Below are experts of layer 2 (counted from 0) of a mixture-of-experts language model. Rows are named router (the router's row for the expert), gate (a neuron's input weights, with its number), up (a neuron's input weights, with its number) and show model dimensions 192-287. Each number is 200 + 30 x the weight over its row's rms, rounded and kept within 0 to 999.
After each expert's rows: a language model's description of what the expert responds to; "mostly gets" lists some tokens that are sent to it at least half of the time. This comes from a sample of Wikipedia text that the model never trained on.

# expert 17
router,179,256,167,216,198,187,185,182,187,257,194,186,215,205,255,207,212,274,204,204,173,245,226,175,236,206,204,199,275,174,186,141,183,179,213,167,187,223,160,197,119,170,214,155,174,204,220,217,244,217,191,213,116,168,208,229,187,171,182,231,175,200,206,196,202,213,218,170,166,226,180,264,223,181,202,212,223,197,222,190,215,180,218,230,141,181,108,176,218,175,181,207,162,252,140,210
gate1,184,143,161,216,188,260,150,167,220,262,191,236,182,158,257,244,219,206,213,187,143,141,176,190,246,190,186,237,183,205,219,176,144,222,225,172,204,192,226,212,194,193,226,193,195,176,192,221,191,229,207,200,159,158,195,206,232,199,214,220,237,213,177,214,188,198,156,185,259,162,158,155,163,203,164,282,169,190,163,220,198,167,178,208,216,243,229,172,277,203,228,215,240,170,227,206
up1,148,202,175,196,230,189,193,200,167,200,192,170,210,194,197,251,237,175,194,197,162,175,162,229,226,213,196,248,178,256,180,202,215,202,244,184,194,175,164,162,205,259,222,181,202,222,189,182,206,190,235,171,170,191,195,161,209,215,204,198,171,202,216,217,221,189,212,259,216,234,170,168,214,236,172,196,208,226,246,204,136,201,199,147,233,172,214,197,271,173,186,202,164,224,251,219
It responds to: Subject pronouns
mostly gets: " he", " she", " It", " He", " they", " She"

# expert 27
router,265,169,182,187,235,217,194,190,224,239,195,190,200,131,226,162,241,234,218,172,202,259,172,195,202,188,180,208,191,172,188,185,192,215,240,253,241,251,199,181,110,182,159,162,255,171,184,239,211,204,193,220,134,181,186,214,227,174,159,183,184,223,193,124,203,200,205,207,233,208,188,205,195,208,221,217,249,212,204,211,172,159,154,222,193,203,184,231,205,199,227,232,140,186,211,199
gate0,219,177,231,186,167,229,191,154,221,175,184,186,201,213,171,173,181,198,242,216,158,209,216,151,209,252,218,217,192,189,202,177,217,203,157,189,244,212,204,224,144,196,206,229,177,222,159,194,208,114,206,237,165,154,127,232,173,214,182,201,204,200,202,213,196,207,202,238,174,179,205,217,210,198,161,215,199,205,223,180,189,183,159,206,173,183,194,285,197,198,235,160,217,179,208,190
up0,187,250,221,160,176,218,219,212,172,201,228,199,219,262,258,206,168,224,200,221,185,216,221,230,247,182,188,248,200,177,194,188,210,200,183,167,247,221,201,239,181,213,221,232,176,193,181,202,217,230,179,248,203,163,189,260,140,189,195,155,261,220,267,237,205,223,231,234,165,127,181,203,183,160,251,253,187,229,155,203,202,213,186,183,241,214,198,242,186,232,221,144,190,190,190,249
It responds to: Initial capital letters
mostly gets: " K", " M", " N", " W", " P", " L"

# expert 53
router,217,181,204,215,164,190,185,186,208,194,222,204,231,203,244,210,176,228,214,250,177,226,174,203,214,152,245,178,239,177,191,216,207,209,211,150,168,199,203,242,167,189,210,223,226,201,239,180,194,212,221,213,151,186,180,158,212,176,205,199,228,232,282,144,238,182,159,194,216,200,218,208,208,186,165,270,184,230,158,164,254,161,138,219,191,190,219,178,235,191,201,201,195,184,181,179
gate0,248,192,191,150,174,211,186,161,178,226,147,148,175,231,215,239,200,212,163,123,223,215,255,187,193,202,202,128,206,210,212,165,188,210,174,235,188,221,193,196,212,218,226,136,154,170,215,246,216,219,229,207,181,168,195,217,202,162,212,164,242,224,176,186,209,286,211,194,178,149,226,167,192,252,194,151,179,224,171,235,183,217,260,231,137,177,217,258,203,190,249,200,217,173,167,132
up0,174,181,195,223,182,240,205,147,182,221,202,192,211,184,190,173,201,146,117,184,205,214,164,208,206,173,217,207,228,191,223,144,182,216,205,159,193,263,199,190,219,225,214,176,249,210,213,257,176,143,234,250,101,193,251,189,179,229,264,209,171,228,212,176,198,241,173,206,178,216,191,148,196,205,253,126,171,171,221,227,200,251,236,223,205,148,218,202,245,182,202,222,233,169,246,185
It responds to: Section headings and breaks
mostly gets: "′", " Clade", "ocy", "sq", " '", " called"

# expert 57
router,188,213,163,195,169,190,204,251,207,185,193,216,211,162,197,197,167,183,201,239,171,266,96,203,211,222,219,196,247,228,196,231,174,235,222,210,182,243,174,193,137,189,203,161,231,193,187,240,177,153,232,202,144,212,225,189,167,211,136,199,184,226,251,202,198,265,190,205,219,202,198,189,218,198,175,225,186,198,215,172,283,187,194,202,186,216,114,180,182,184,214,230,196,169,140,171
gate1,178,153,196,217,184,196,180,206,208,213,210,223,211,242,209,212,182,221,238,228,214,230,247,147,184,170,243,200,235,222,206,197,193,216,210,205,204,154,206,237,202,185,183,194,161,182,201,192,198,185,220,169,241,192,177,217,223,233,176,188,203,200,193,176,205,181,157,190,186,211,220,224,167,157,185,207,147,199,206,247,212,171,174,233,198,221,198,203,273,167,170,201,229,197,211,198
up1,205,249,154,176,187,209,205,194,233,139,196,197,166,214,173,185,148,177,211,252,189,144,162,255,163,165,211,248,217,241,214,190,200,203,178,196,208,230,153,215,221,241,180,169,188,212,170,185,178,157,143,194,202,260,136,203,219,127,180,177,208,182,219,249,209,227,161,246,177,180,243,147,180,238,268,225,221,208,209,165,168,193,177,167,239,231,225,142,168,201,144,198,196,228,130,176
It responds to: Of/for after nouns
mostly gets: " of", " For", " among", " Of", " for", "For"

# expert 4
router,222,206,195,182,221,238,205,216,207,157,149,214,263,204,231,216,213,226,191,242,166,224,230,134,220,200,203,192,221,190,212,153,194,210,181,244,201,262,193,185,132,187,236,185,184,201,198,193,170,213,231,208,142,175,212,210,150,149,200,233,192,232,189,166,147,230,221,168,169,231,208,262,204,195,177,199,110,186,204,224,208,223,228,217,171,192,174,184,180,239,196,253,217,226,190,175
gate1,185,159,193,245,140,177,199,190,182,196,220,232,188,171,195,209,215,197,189,220,216,185,200,115,190,242,167,220,181,192,199,179,198,180,218,151,151,201,231,156,219,199,237,203,246,173,238,163,144,207,142,232,207,194,198,151,181,223,173,160,219,225,204,160,192,201,250,250,180,180,241,202,183,178,157,178,175,208,218,147,221,185,208,211,162,230,156,187,212,172,193,189,174,178,209,207
up1,221,193,205,142,208,217,218,210,211,193,201,221,196,220,234,180,190,176,210,233,254,279,227,228,160,243,263,221,235,168,192,178,202,197,164,172,193,184,200,236,173,214,245,247,185,188,148,172,244,166,152,144,175,167,207,167,211,254,183,217,191,232,168,163,242,116,203,168,195,216,140,212,191,217,223,275,259,208,225,222,203,147,207,213,173,196,221,219,192,219,203,192,211,221,239,229
It responds to: Heading markers, referring words
mostly gets: " ==", " ===", " such", "|---|---|---|---|", "|---|---|---|---|---|---|", "|---|---|---|"

# expert 5
router,202,218,191,211,200,202,164,239,180,213,163,216,217,177,235,225,237,282,229,217,168,222,186,182,221,230,204,216,241,166,196,190,173,215,168,188,144,173,229,228,99,218,238,210,195,173,182,226,229,228,187,253,144,189,185,170,232,214,155,230,212,212,271,149,223,204,253,163,224,191,203,254,220,152,176,195,200,213,208,213,196,155,132,206,185,255,208,207,193,200,201,267,193,222,201,253
gate0,190,206,231,188,158,204,181,154,270,221,202,252,219,129,216,235,272,196,265,213,205,176,209,203,198,224,226,216,189,212,216,219,229,207,173,158,221,197,186,236,221,206,184,185,222,185,232,171,189,154,191,215,194,255,217,234,231,150,189,198,245,193,222,160,157,181,203,150,201,237,195,191,171,178,157,193,241,189,195,177,186,160,162,183,194,175,196,216,195,205,215,169,236,180,203,200
up0,166,175,177,217,154,179,198,187,211,245,194,210,182,157,220,146,205,213,177,227,170,211,187,196,244,198,194,159,234,206,251,248,189,173,228,243,168,207,230,176,206,251,184,279,166,205,160,175,193,224,171,226,224,191,199,248,188,193,185,192,174,176,197,220,198,196,224,216,164,247,200,218,254,158,218,219,213,229,214,177,210,197,226,166,194,216,191,184,194,258,261,149,208,209,195,197
It responds to: Word-initial prefix pieces
mostly gets: " un", " Un", " Ab", " rec", " res", " Qu"

# expert 20
router,209,148,207,246,193,249,174,249,198,212,167,168,225,149,201,210,213,234,196,242,172,197,200,230,211,167,178,168,212,119,217,224,181,192,184,216,201,192,189,239,176,192,231,213,201,178,234,236,186,172,164,218,157,239,176,219,201,180,215,218,181,224,204,133,200,211,237,146,260,183,202,236,235,174,165,223,211,131,169,228,209,169,162,262,201,245,202,197,213,175,208,211,238,217,156,219
gate0,164,152,148,204,181,170,166,166,223,201,197,164,179,190,182,196,191,167,190,205,148,218,181,216,295,186,212,178,191,199,185,191,188,178,204,222,195,216,172,206,173,217,206,202,206,213,224,167,199,181,199,153,228,206,233,231,215,176,207,196,154,197,183,185,264,255,142,272,201,163,155,231,209,204,196,240,155,175,213,160,202,152,180,243,190,176,188,161,221,222,204,157,166,178,279,220
up0,211,258,220,145,253,209,185,232,131,244,211,197,247,246,185,205,169,195,220,184,194,210,212,216,203,153,245,240,203,176,210,176,241,227,163,273,219,196,215,250,208,222,254,215,183,190,181,217,250,208,159,244,168,161,190,183,157,195,172,199,177,209,166,262,233,190,164,200,196,224,169,229,165,189,191,149,196,138,134,275,196,195,175,204,236,184,182,133,208,221,204,264,205,196,221,173
It responds to: Mid-word syllables, scientific names
mostly gets: " Ag", " Ev", "Th", " Sup", "Eng", " Reg"

# expert 11
router,176,212,216,190,159,179,182,200,164,224,154,166,217,149,251,249,208,225,196,190,220,197,184,128,229,256,197,124,184,172,187,134,212,243,216,201,166,197,200,197,166,177,190,210,172,182,187,185,134,189,220,238,206,232,212,247,235,237,197,183,194,184,268,168,222,242,187,191,178,226,190,175,203,107,220,246,217,171,192,213,210,200,153,161,216,212,164,222,194,200,154,259,258,232,178,175
gate1,210,177,214,206,222,242,196,209,216,258,182,235,206,227,218,195,241,208,198,242,187,220,191,251,225,239,207,188,231,176,217,169,167,256,183,156,194,235,260,155,172,225,230,130,143,253,169,184,196,200,156,222,178,185,231,251,177,189,184,236,203,252,152,211,220,239,238,177,188,172,213,222,219,250,224,171,197,205,192,165,211,206,195,212,169,195,183,206,207,233,150,238,215,199,189,202
up1,209,201,141,215,182,211,183,232,210,225,231,176,156,173,174,159,187,173,176,246,218,237,242,177,239,150,174,213,168,222,193,231,226,166,209,199,322,205,208,193,186,190,219,201,244,222,179,199,180,214,199,182,192,121,199,216,248,212,210,204,210,217,158,202,175,271,211,233,276,191,235,225,217,194,195,236,147,187,235,215,230,163,201,215,207,243,173,188,204,182,178,207,183,204,214,159
It responds to: Mid-word fragments
mostly gets: "Note", " Phylum", "ign", "abb", " Died", "class"

# expert 51
router,198,217,180,168,208,202,212,235,206,238,165,204,243,180,237,236,233,230,185,222,167,191,182,179,245,219,232,199,253,162,210,172,142,176,205,233,168,213,178,230,176,152,207,205,165,204,187,198,207,188,246,162,218,246,193,206,178,204,184,196,190,238,205,147,207,206,190,180,183,208,257,245,166,162,188,217,158,156,217,165,286,177,155,205,186,200,125,234,188,182,215,239,197,230,172,169
gate0,156,177,181,180,158,205,155,158,143,248,198,161,179,201,219,217,145,240,230,231,239,251,212,163,166,148,175,205,165,169,171,202,190,230,218,156,123,180,222,156,164,205,196,233,209,173,183,247,145,201,217,261,193,227,205,180,225,188,194,223,241,147,131,187,189,241,194,182,213,189,190,172,230,191,201,247,163,263,192,187,199,239,159,193,143,238,163,203,200,194,147,203,236,218,196,211
up0,219,178,170,202,210,258,196,256,146,199,208,196,187,212,165,143,189,168,195,236,168,187,163,239,173,218,200,178,161,166,209,214,152,221,176,196,219,226,179,242,186,206,184,180,210,190,213,187,233,178,104,201,196,200,173,198,175,182,150,219,187,262,197,216,191,198,209,250,180,249,271,172,184,207,259,186,197,189,182,243,192,157,159,221,211,178,207,196,228,203,184,226,161,197,189,149
It responds to: Negation and clause connectives
mostly gets: " not", " although", " never", " though", " however", " Although"

# expert 29
router,228,170,182,224,173,245,172,195,197,215,224,167,236,193,232,203,242,239,243,162,228,230,188,184,218,221,221,153,217,140,193,243,211,183,204,186,225,198,235,186,209,159,201,187,259,210,198,199,193,207,256,222,216,167,206,195,184,205,188,221,203,227,202,168,204,262,209,242,252,237,231,230,180,222,222,251,184,212,177,207,219,177,181,181,185,203,92,183,160,159,221,203,231,179,202,199
gate0,191,198,204,192,135,205,192,203,204,230,252,216,231,185,181,241,219,213,245,175,184,163,228,191,218,221,191,193,215,178,197,133,231,142,189,202,245,180,208,182,214,186,200,235,143,192,183,176,129,203,224,128,216,212,226,250,228,225,160,179,228,257,197,219,187,142,198,160,217,174,131,189,181,218,172,250,209,218,201,205,214,187,177,184,215,229,164,224,159,206,232,145,186,225,175,148
up0,161,265,213,168,160,260,201,208,241,222,187,159,254,181,214,177,241,145,211,226,233,211,190,193,201,252,241,178,213,192,165,188,199,168,195,248,239,250,218,192,214,191,195,189,199,222,177,182,198,188,144,232,254,211,223,239,199,189,200,200,186,255,190,239,200,179,219,219,206,207,176,201,172,210,166,173,214,187,153,132,185,237,198,144,201,211,233,201,128,174,188,206,224,150,255,191
It responds to: Month names
mostly gets: " March", " September", " August", " November", " January", " June"

# expert 2
router,214,167,201,189,143,182,203,184,232,233,204,202,160,182,252,228,176,206,252,203,183,206,211,197,263,214,166,182,180,171,219,224,199,198,247,191,150,214,217,209,177,178,176,175,199,174,226,262,224,231,154,247,229,171,206,210,213,201,184,237,247,194,179,171,184,201,225,190,188,211,204,190,184,152,183,209,197,197,203,244,223,208,168,270,158,221,187,159,189,175,186,186,237,183,147,188
gate0,227,160,225,195,192,249,240,180,216,216,178,242,207,149,227,202,204,195,224,203,254,120,184,213,178,271,215,195,206,266,206,190,193,186,216,194,260,175,205,205,199,227,173,197,159,223,216,200,225,234,197,234,159,173,214,192,221,224,206,224,159,230,216,180,259,263,186,190,269,175,173,174,191,218,190,184,168,192,192,210,199,207,187,201,175,166,205,180,215,154,128,243,175,233,197,207
up0,215,239,162,172,227,210,174,177,147,242,203,202,235,216,200,151,168,171,199,246,174,178,183,203,226,183,219,155,230,166,222,198,209,200,216,210,211,139,262,235,179,250,209,206,180,144,235,166,203,176,198,178,208,227,128,216,152,131,183,181,232,171,199,201,182,207,236,229,211,252,173,215,218,223,164,221,241,225,213,182,171,226,229,171,213,201,186,215,226,212,175,169,208,168,173,216
It responds to: Common prenominal adjectives
mostly gets: " new", " public", " local", " high", " final", " large"

# expert 36
router,186,182,172,198,230,185,177,224,207,195,246,182,238,196,232,163,210,255,237,209,165,199,191,206,156,195,207,173,218,154,192,201,182,215,229,186,214,222,215,152,143,184,206,140,222,194,190,186,225,177,205,188,197,172,152,201,206,198,171,213,210,171,268,194,203,284,217,227,207,177,206,236,228,208,193,211,183,247,204,234,216,190,170,242,184,184,200,158,168,233,206,237,257,228,199,221
gate1,286,243,168,202,215,200,229,245,168,197,217,175,167,214,164,210,168,210,189,146,217,207,212,177,215,169,195,181,185,216,186,221,186,227,187,226,210,243,189,213,233,147,190,192,235,206,190,186,173,207,209,204,179,229,159,272,193,180,240,200,252,221,192,191,220,214,224,241,210,180,184,181,202,202,193,231,181,232,153,208,234,191,213,261,203,192,168,197,173,168,199,207,180,195,190,194
up1,186,199,186,213,265,231,183,231,147,229,202,195,147,226,177,103,236,167,228,221,133,210,208,226,214,178,228,228,258,252,191,221,166,210,187,165,187,254,216,165,173,214,200,207,226,234,205,206,216,193,192,199,179,162,192,222,209,225,181,197,253,246,232,177,184,219,230,199,209,152,212,257,126,172,205,204,196,176,218,262,160,167,173,217,186,190,219,146,197,194,248,254,154,229,226,233
It responds to: Name-starting prefixes
mostly gets: " Al", " El", " San", " de", " Sir", " Saint"

# expert 61
router,201,139,190,222,181,181,181,205,226,177,228,187,212,174,244,233,224,210,215,225,160,241,203,227,222,240,210,170,228,205,177,196,181,204,250,128,186,214,168,216,163,160,177,190,158,192,228,227,207,210,213,193,148,196,217,208,180,214,135,214,227,234,237,145,187,234,222,193,191,228,219,205,187,170,205,188,210,206,193,200,266,106,141,265,209,224,174,214,202,179,207,182,196,173,215,200
gate0,224,195,223,214,201,146,235,216,178,186,222,198,182,188,196,212,206,219,259,188,164,169,208,214,146,194,180,166,171,191,165,204,243,229,178,207,162,220,172,207,168,206,246,189,163,203,185,235,196,196,195,221,188,115,181,269,233,214,173,253,239,221,191,229,197,238,213,228,248,213,175,166,169,174,171,235,160,217,201,232,156,208,197,181,198,196,202,203,231,198,205,226,231,222,194,248
up0,229,235,218,258,193,213,213,207,197,181,219,196,182,182,198,263,184,209,211,173,257,199,192,176,199,258,203,141,185,226,126,175,177,242,216,201,201,172,145,198,193,222,221,162,202,180,281,200,212,201,188,228,166,155,178,199,225,228,178,248,142,201,173,184,217,221,202,156,197,164,139,213,198,219,154,167,196,126,207,211,168,211,161,226,199,184,182,175,182,204,174,219,220,220,238,187
It responds to: Line breaks before headings
mostly gets: " playoffs", " cast", " °"

# expert 15
router,191,177,197,152,186,196,193,194,227,194,208,189,241,136,203,257,213,223,176,186,164,214,201,186,170,223,184,198,199,147,204,223,175,223,224,221,181,181,175,207,180,185,187,197,169,189,216,215,201,207,225,234,158,197,207,193,160,190,170,175,237,198,163,170,198,254,223,243,190,218,232,237,225,161,210,211,115,231,223,215,222,202,226,184,179,264,171,202,199,176,167,250,195,194,195,193
gate1,206,239,207,221,184,263,208,206,209,254,238,200,226,220,188,215,215,209,188,146,103,116,226,220,210,212,134,222,165,193,218,188,181,228,213,256,220,231,214,267,215,161,236,139,177,184,169,219,220,196,197,252,160,211,240,141,229,174,167,170,213,173,221,199,208,219,213,180,151,174,212,165,201,185,173,198,202,231,145,171,204,184,185,201,138,189,210,237,196,230,195,182,192,194,217,174
up1,246,184,198,198,231,187,179,222,188,144,214,113,207,187,188,253,158,190,214,154,191,144,212,179,205,168,144,208,184,191,235,222,194,262,189,179,165,261,191,217,195,165,249,155,213,201,159,207,224,237,186,203,164,134,163,212,183,252,158,174,204,190,185,203,189,211,129,252,214,136,181,204,218,188,177,229,172,216,129,207,188,218,244,151,230,169,184,219,149,191,170,182,156,222,207,179
It responds to: Country and nationality names
mostly gets: " States", " USA", " British", " American", " York", " US"

# expert 23
router,213,242,144,172,175,202,169,210,178,223,157,221,192,211,238,205,184,239,213,208,151,193,226,187,214,185,178,219,180,203,178,244,101,184,195,177,188,138,226,213,135,150,178,203,208,179,206,214,193,210,197,220,165,235,176,186,224,223,205,255,190,205,171,202,212,201,182,191,188,270,218,179,209,234,223,199,164,220,225,198,253,142,188,194,175,321,161,203,232,188,171,220,203,213,198,251
gate0,237,184,258,232,132,183,202,178,197,191,223,190,173,189,164,219,210,212,180,234,219,198,191,228,248,217,176,194,205,165,240,201,186,191,268,256,214,235,165,240,200,209,228,236,189,171,189,206,143,189,248,174,164,204,156,244,209,107,180,233,192,249,212,173,153,229,216,191,226,186,241,204,233,187,246,210,203,174,280,177,239,167,170,262,149,169,163,224,243,191,179,234,173,183,200,249
up0,220,215,178,159,221,245,192,206,160,123,216,211,247,224,180,195,242,180,192,230,237,201,189,180,196,189,233,220,214,250,181,234,247,229,111,208,221,237,145,183,222,231,190,177,204,192,217,139,183,192,184,164,237,174,197,213,222,217,155,202,198,146,204,219,190,201,200,190,210,196,206,230,195,210,188,209,200,210,217,243,166,228,165,214,210,156,212,225,182,178,186,189,193,245,157,141
It responds to: Sentence-ending punctuation
mostly gets: "|", ").", "\".", ".\"", "'.", "."

# expert 47
router,184,219,193,190,243,183,185,223,186,197,232,261,189,212,256,211,205,220,209,206,188,221,205,165,222,149,190,193,206,171,204,250,183,181,216,220,188,232,208,159,167,183,184,179,209,174,217,217,214,216,227,207,196,205,239,191,174,216,193,151,186,201,189,167,207,263,212,192,180,227,215,287,254,147,205,177,223,207,220,171,222,181,216,199,160,166,161,169,191,204,210,214,204,224,193,224
gate1,246,160,225,171,181,239,193,177,198,169,169,216,221,193,193,158,216,219,187,210,246,182,237,203,156,168,180,190,179,263,195,189,152,221,227,177,181,210,239,208,209,199,241,211,167,157,271,197,186,224,215,169,154,160,245,210,192,176,179,234,205,194,248,205,236,191,164,220,221,169,165,189,164,225,212,205,176,235,202,195,211,201,180,191,224,203,191,173,192,187,211,220,166,195,234,167
up1,192,221,164,221,194,147,197,247,210,198,192,218,192,197,199,181,198,217,181,172,151,211,197,224,204,188,236,179,241,169,251,192,202,199,240,210,185,189,213,190,186,185,184,274,159,217,179,272,173,130,211,165,205,206,200,190,209,247,155,168,200,196,206,196,250,158,198,191,181,205,127,205,213,210,183,213,189,197,182,122,210,182,179,222,203,175,193,247,162,202,150,181,168,128,182,208
It responds to: Proper-name final words
mostly gets: " Park", " Road", " Museum", " Stadium", " Jack", " Street"